{"d_shared_expert": 0, "warmup_steps": 200, "decay_fraction": 1.0}
Below are experts of layer 5 (counted from 0) of a mixture-of-experts language model. Rows are named down (a neuron's output weights, with its number) and show model dimensions 0-255. Each number is 128 + 24 x the weight over its row's rms, rounded and kept within 0 to 255.
Before each expert's rows: "comes before" lists some tokens at least twice as common just after its tokens as in all text. This comes from a sample of Wikipedia text that the model never trained on. Tokens count by the router's weight.

# expert 3
comes before: "9", "8", "0", "7", "5", "4"
down0 [149 134 136 139 131 160 105 108 125  91  91 159  61 126 130 124 150  91 138 135 124  94 123  68 136 141 111 113 139 118 108  93 125 126 120 167 186  95  81 134  86 147 138  82 145 165 111 161 132 150 123 136 157 100 105 154 152 116 109  81 120 136  99 150 170 144 156 163 171  86 103 100 135 121 140 112  71 111 109 109  95 116 136 123 104 116 128 118 140 145 123 135 157 129 167 140 108 126 148 160 124 128 123 123  96 157 140 121 132 140  94 113 110 101 114 118 104 143 133 114 154 144 138 121 100 128 121 144 133 119 115 158  94 110 129  99 146 100 163  97 124 202 142 119 126 112 143 117 119 116  77 147 114 135 102 177 148  90 110  86 141 136 131 129 136 155 173 142 163 134 154 122 127 131 154 169 141 113 145 108 101 158 191 154 154 124 124 125 119  98 132 129 128  96 120  89 121 131 129 141 119 100 166 166 126 168 164 161 101 168 106 139 134 146 123 117 139 142 101 152 165 110  90 138 161 127 133 108 101 147 118 150 115 126 127 145  75 144 158 154 128 110 152 138 144 116 102 130 155 167 138 120 123 164 115  95]

# expert 11
comes before: " |", "==\n", "\n", " of", "==\n\n", " |\n"
down0 [130 160  77 112 136 115 115 137 145 107 153 140 125 125 126 179 162 116  97  58 138 127 165 125 153  89  98 116 123 144 140 111 124  91 123 111 120 149 120 119 148 147 155 102 106 151  92 105 148 127 106 110 131 152 113 116 148 141 102 157 147 120 119  83 128 111 132 160 120 140 131 148 155 154 110 152 118 106 133 119 126 184 139 164 119 174 141 143 129  97 109 117 153 159 112 165  83 131 122  87 142 156 107 151  53 142 122  68 132 112 122  98 159 138 109 140  98 115 111 109  67 143 142 175 114 109 108 159 123  82 131 117  71 131 135 140 130 144 135 163 147 166 136 132 127 127  80 124 138 140  90 125 121 125 144 121  96 140 147 139 143  87 172 142  95 119  97 160 125 127 103  97 134 166 139  84 142 164  41 133 138 116 137 140 114 113 158 147 113 146 115 148 124 139 110 157 165 156 117 109 101 134 110 117 150 152 110 121 136 152 120 131 110 160 119 110 141 135 138 162 124 109 119 143 149 125 118 112 108 120 167 159 137 129 151  98 121  98 156 122 123 151 117 116 157 105  81 148 118 148 174 123 156 101  99 142]

# expert 13
comes before: "==", "The", "===", "In", "-", "|"
down0 [143 121 135 113 145 128 127 149 120 186  99 143 142 157 111 144 142 134 106 114 135 135  72 139 142 100 155 168 159 107 103 146 141 139 154 140 133 116 114 131 132 103 133 104 118 102 119 184 104 166 110  97 107 139 151 181 122 113 129 154 126 169 115 149 112 142 131 117 120  73 101  78 139 124  97 114 116  85 134 144 129 142 184 109 109 139 107 152  90 128 143 110  82 147 139 160 139 154 142 115 151  92 118 113 118 130 137 110 112  82 176 109 128 169 115 130 139 145 145 141 155 123 145 154 110 119 103 119 138 118 108 108 128 106 150 151 123 127  98 115 109 116 126 132 125  93 115 104 184 147 164 147 118 122 117 143 171 165  99 102 126 138 101 157 165 163 134 139 152 132 132  88  85 137 133 132  87 140 142 115  96 165 143 142  59 113 133 176 149  91 147 104 113 153 127 103 121 112 158 133 100  76  99 129 132 156 102  97 101 165 112 150 166 161 136 154 137 140 148 132 141 141  85  94 103 144 113  93 132 104 130 101 149 114 142 110 178 160  91 164 123 118 101 112 159 143 115  88 126 106 128 119 112 114  91 140]

# expert 5
comes before: " to", " in", " the", " by", " on", " with"
down0 [116 160 149  92 159  98  87 130 126 164 136 114 102 142 142 149 139 141 118 130 143 119 110 137  96 153 110 149 159 128  75 175 135 152 141 124 101  92  90 116  90 125 143 156 109  96 137 146 149 141 128 123 182 124 133  88 109 142 126 122 160 120 142 104 152  90 109 100 112 150 178 118 155 149 128 149 132  99 124 132 127 174  90 136 109 136 119 129 134 135 135 148  97 106 144 146 136 154 141 117 113 130 122 131 122  96 115 129 117 144  82 143 145 102 128 149 147 137 142 101 123 144 125  99 136  81 120  90 148 116 156 103 157 128 138 114 137 115 138 124 145 168 137 123 147 112 132 194 137 162 129 105 138 113 144 198 159 107 125  91 160 161 132 135  66 165 177 130 120 142 132 173 116  82 141 102 113 105 151 148 113 145 146 130 129 108 168 139 157 101 144  95 134 148 158 185 145 155 125 119 171 139 150 168 136  86 124 130 128  92 125 131 147 132  93 180 135 140 150 103 119 159 131  78  95 115 123 145  83  86 120 122  74 137 156 134 130 120 130  86 131 165  90 157 135 130 114 120  91 123 127 107 104 143 141 137]

# expert 22
comes before: "=", "9", "0", "-", "==", "2"
down0 [198 138  92 115  97 101  93 130 177 159 106 123 125 137 120 160  82 136 162 126 105 102 132 174 107 125  80 116 155 120 138 147 124 111  95 155 171 109 116 160 102 133 118 151 135 155 122 140 108  79 106  97 145 100 117 101 111  90 118 116 152 153  89 117 117 182 167 171 125 128 128 128 135 147 123 128 145 112 155 110  86 134 133 124 103 137 127 172 118 167 148 151  79 148 119 105 114 116 112 132 143 134 135 126 105 119 116 120 157 143 146 147 131 167  92 159 118 132 112 116 140 124 160 178 107 118 142  90 153 116 133 121  99 156 156 147 132 132 130 131 130 112 132  91 152 158 101 132 106 135 130 119 118 132  93 108 132 151 127 159 118  96 155 151 106 126 116 108 118 179 125 100  80 116 167 104 109 119 139 176 143 138 117 121 125 125 100 152 105 112 118 169  86 159 125 147 107 152  75 150 162 144 162  94 161 138 132 130 141 107 151 168 160 124 104 148 146 135 151 133 113 117 132 155 121 110 111 149  79 149 110 134 174 134 177 148  95 135 112 162 144 143 130 159 102 136 138 169  85 143 157 140 129 176 108 119]

# expert 32
comes before: " and", ",", " of", ".", " in", ".\n\n"
down0 [151 148  90 123 143 145 127  72 149 156 150 164 125 160 104 115 104  99 134 125 146 101 132 136 140 123  68 171 100 123 117 143 113 171 123 128 105 143 130 137 129 123 112 111 132  93 149 176 123 153 160 171 160 145 132 175 148 109 157 116 109 148 146 104 133 102 137 126 120  77 150 149 102 110 160 118 106 140  90 161 133 115 100 144 119 162 152 128 139 114 123 147 160 154 153 170 126 182 149  98 122  89 136 132 108 132  84 112 115 139 158 100  97 116 150  85 123 103 153 141 188 212 148 161 131 106 130 148 116 110 120 131 107 126 119 132 182 165 140  99 145 105 157 147 102 124 158 120 118 121 145 135 124 152 133 131 110 132 115 175 112 112 132 126  67 108 131 103 108 173 112  96 127 108 137 143 108 174 165 114 136 127 131 136 110 145 130 115 130 140 141  78 116 159 128 137 161 139  83 106 103 179 133 132  80 116 105 133 157 137 109 166 114 135 136 171 121 101  89 133 123 108 151 118 120 142 143 105 129 119 118  94 122 125 165  81 108 166 160 111 117 114 132 120 107 108 124 118 122 108 121 134 135  99 125 106]

# expert 37
comes before: "-", "|", ".S", " also", "   ", "----\n\n"
down0 [ 94 143 104 128 106  99 128 134 151 153 165 150 100 112 114  97  61 145  80 142 172 103 134 107 104 117 118 178  77 104 129 102 120  92 145 137 143 114 127 135 109 139 121 104 151 116  87 162 123 142 134 130 118 100 132 151 112 124 139 143 140 111 128 107 123 177 167 135  94 185 117 144 185 100 124 107 144 125 130 136 172 136 136 138 144 104 138  81 172 122 105 125 125 143 109 129 139 157 140 161 189 146 108 136 115 138 122 140 136 147 111 149 130 105 102 110 139 123 125 147 105 164 132 145 126 142 163  89 114 126 127 179 146 210 121 164 169 142 153 106 126 127 144  90 155 136 144 108 131 143 120  84 137 131 133 151 130 147 105 116 133 129 131 129 129 127  91 126 137 130 141  85  84 138 130 109 139  72 137 146 139 131 126 163 139 132 168 122 107 131 119 138 121 131 132 172 119 158 148 152 152 135 150 125 105 108 144 101 137 128 125 130 161 134 128 131 151 108 130 147 131  94 119 166  79 143  96 136 138  85  62  98 111  86 151 140 125 138  95 187 143 135 118 138  88  96  99 126 140 111 113  78  92 109 139 140]

# expert 39
comes before: " be", " to", " been", " was", " not", " is"
down0 [129 122 116 106 134 140 103 154 119 125 142 159 170 117 167 126 123 101 105 123  92  65  95 133 123 154 134 131 132 136 129 155 154  91 133  89 142  96 112  80 138 126 108 154  95 173 156 110 142  71 137  99 138 111 153 133 135 174  96 105 150 129 105 107 105 111 113 147 123 109 138 114 181  86 108 132 173  94 178 117  99 146 106 184 145 120  96 146 136 121 134  82 119 104 137 121 119 105 162 146 119 177 155  98 115 114 177 127 126 111 121 144 117 101 120 118 108 104 138 143  94 172 136 137  79 137 141 146 119  77 123 120 149 108 111 162 135 129 124 139 118 145 111 104 111 150 135 121 151  99 135 126 128 120 180 110 134 115  79 161 113 149 117  87 106 147 131 132 103  89 166 154 108 142 123 121 117 138 145  93 158 157 139 163 118 131 125 120 175 114 128 145 103 125 123  89 120 143 142 121 147 150 125 121 172 123 119 127 147 140 136 112 140 157 156 165 141 133 135 152 139 142 110 154 153  87 112 126 138 115 162 144 167 132 135  74 150 115  98 172 115 152 153  86 135 132 124 119 120 158 161  87 123 107  92  74]

# expert 7
comes before: " of", ",", " in", ".", " and", " was"
down0 [100 139 144 137 117 114 159 136  99 133 134 140 140 148  97 161 113 159 145 149 118 105 121  96 124 143 124  88 143 155 172 161  89 130 111 147 119  90 101 116 161 143 112 123 114 137 106 130  93 120 161 113 105 173 138  96 154 116 184 108  89 151 138  99  99 174  72 147 145  99  84 163 142 134 108 137 110 118 128 118 142 127 149 123 137 133 163 145 120 116 143 120 143 145 107 128 149 119 172 155 120 149 141 142 134 146 115  88 139 108 184 138 136 132 127 132 110 141 119 133 132  86 120 129 127 143 122 109  92 125 118 153 158 135 156 107 130  67 150 102 161 114 125 160 109 130 104  96 143 140 130 118 111 120 103 142 117 109 128  98 166 134 117 157 108 120  89 144  94 133 111 156 133 117 149 137 141 163 111 131  84 129 171 118 142 142 174 177 145 103 139 135 134  91  87 106 130 102 114 113  92 107 102  94 124 178 131 139 136 158  85 193 140  61 126 122 122 157  69 128 174 146 108  96 149 127 132  98 166 151 127  98 130 114  86 139 136 124 158 117 146 123 158 133  97 152 113 117 191 147 123 137 102 128 138 105]

# expert 25
comes before: "8", "7", "6", "5", "4", "9"
down0 [163 110 145 108 124 144 141 134 144 131 138 120 114  97  94 106 163 156 156 122 112 161 104 100 114  67 111 140  85 101 159 111 145 116 139  95 144 158  81 126 136 112 138 108 150 151  99 123 146 149 126 154 112 119 143 173 122 102 103 136  92  82  83  59 151 127 113 109  81 113 116 118 125 106 138 147 147 152  91  95 127 117 120  91 119 114 119 121 133 146 146  86 104 150  91  99 155 127 149 157 121 117 122 147 127 120 128 156 162 103 143  96 124 146 132  98 108  97 130 126 127 147 153 137 155 124 126 119 157 162 152 169 132 121 139 136 138 118 134 102 113  79 135 121 134 123 131 114 109  96 155 115 140 147 100 120  85 107 129 107 142 132 108 134 144 111  98 126 171 113  99 140 162 106 173 173 107 128  92  92 116 120 111 141 190 167 139 100 132  81 100 100 133 116  85  65 140 118 163  80 140 113 173 127 120 137 125 114 144 149 147 119 166 130 129 114 157 103 162 159 158 121 129 154 129 131 132 147 131 157 122 151 127 142 138 171 141 101  82 137 137  98 145 139 164 131 160 147 154  89 108  81 125 143 152 159]

# expert 30
comes before: "0", "5", "9", "8", "6", "4"
down0 [ 84 110  98 103 127  75 127 127 133 133 170 116 109 120 119 148 100 142 134 135 147 137 104 143 129 149 134 148 136 105 121 127 124 115 123  92 156 135  99 123 172  95 153 151 118 151 115 162 117 146 128  82 119  91 140 123  89 136 150 132 101  72 171 114 128 112 148 121  94 131 128  85 152 132 110 125 141 133 140  95 156 123 150 136 121 133 142 125  97 111  94  78  93 112 115 160 107 136 164 120 127 149 162 148 114 158 117 110  94 101 157 103 130 168  77 136 112 134  97 121  97 112 157  75  90 142 127 143 135 106  97 100 113 126 104  70 138 145 111 143 118 140 146 112  68  91 142  88 133 127 152 101 154  91 171 184 124 129 160 130 103  94 150 110 132 126 139  91  98 161 118 112 121  83 132 106 105 134 140 126 117  86 109 140 126 142 175 137 139 154  91 130 114 130 141 117  97 143 148 134 138 182  83 116 136 158 113 106 113 120 150 102 130 170 137 175 118  64 121 120  78 152  99 142 154  90 108 104 135 148 166 144 136 120 157 101 113 168 129  93 142 113 120 141 131 126 119 120 120 123 112 110 133 102 131 122]

# expert 43
comes before: " the", " a", " his", " her", " be", " their"
down0 [ 77 152 152  95 142 132 130 118  98  94  84 153  98  82  94 123 100 114 130 105  98 132 121 114 168 151 106 155 121 112 139 141 138  99 125 129 166  75 116 116 120 124 147 133  98 144 124  94 129 174 115 147 158  95  89  84 164  79 115 122 113  87  96 133 132 170 141 147 120 136 165  96 140 142  87 127 126 152 130 142 166 122 156 138 152  96 118 153 112 188 120 108 102 113 143 176 131 148 133 145 146 119 160 146 108 133 122 135  94 108 122 135 110 113 123 124 124 155 111 106 128 121 115 125 125 153 129 101  91 125 164 106 152 182 175 153 140 163 130 175 123 100 110 120 138 137 108 123  97 132 163 122 112 137 108 174 121 143  87  99 143 138 128  92 149  61 155 133 157 161 118  70 124 135  81 140 138 135 151 123 176 126 120 145 156 101 154  99 109 124 149  96 162 143 106 119 122 141 165 142 110 121 134  96 144 137 127 116 108 119 119 125  86 173 117 150 101 138 132 117 160  87 133 136 120 105 148 114 146 110 116  87 137 113 131 146 120 148 133 100 105 161 109 102 173 102 120 143 165 124 122 125  98 143 155 115]

# expert 15
comes before: ",", " he", ".", ".\n\n", " the", " it"
down0 [146 112 134 142 164 112 138 124 106 117 147 106 137 130 178 125 134 120 135  92 134 161 133 131 143 150 117 183 155  95  87  96 109 115 113 120 128 116 123 134 127  99 153 144 121  97 121 169 117  98 123  80 117  72  91 114 131 133 110 113 163 135 100  80  94  62 145 157 110 122 129 142 145 148 132 116 132 101 138 109 170 125 136 149 144 151 145 122 107 160 105 136 148 139 153 131 121 127 120 136 145 154 180 177 107 106 127 158 169 142  77 162  97 128  92 139 154 150  74 109 138  88 148 135 125 155 115 114  95 132 161 115 113 111 131 143  88 168 157 151  95 127 124 119 125 135  87 124  86  87 130 116 151 128  86 136 131 105 106 133  94 129 127  84 164 123 130  90  99 117 139 104  94  98 154 154 109 106 111 174 106 132 153 169 142  99 120 118 138 110 138 143 117 164 107 157 123 159 112 149  98 129 113 137 143  84 121 113 116 106 115 153 126 104 139 135  97  97 161 149 127 174 129 107 119 114 114 130 156 102 131 189 145 144 160  75 137 127  99 126 128 161 127 124 146  93 123 134 126 144 106 146 157  86  85 132]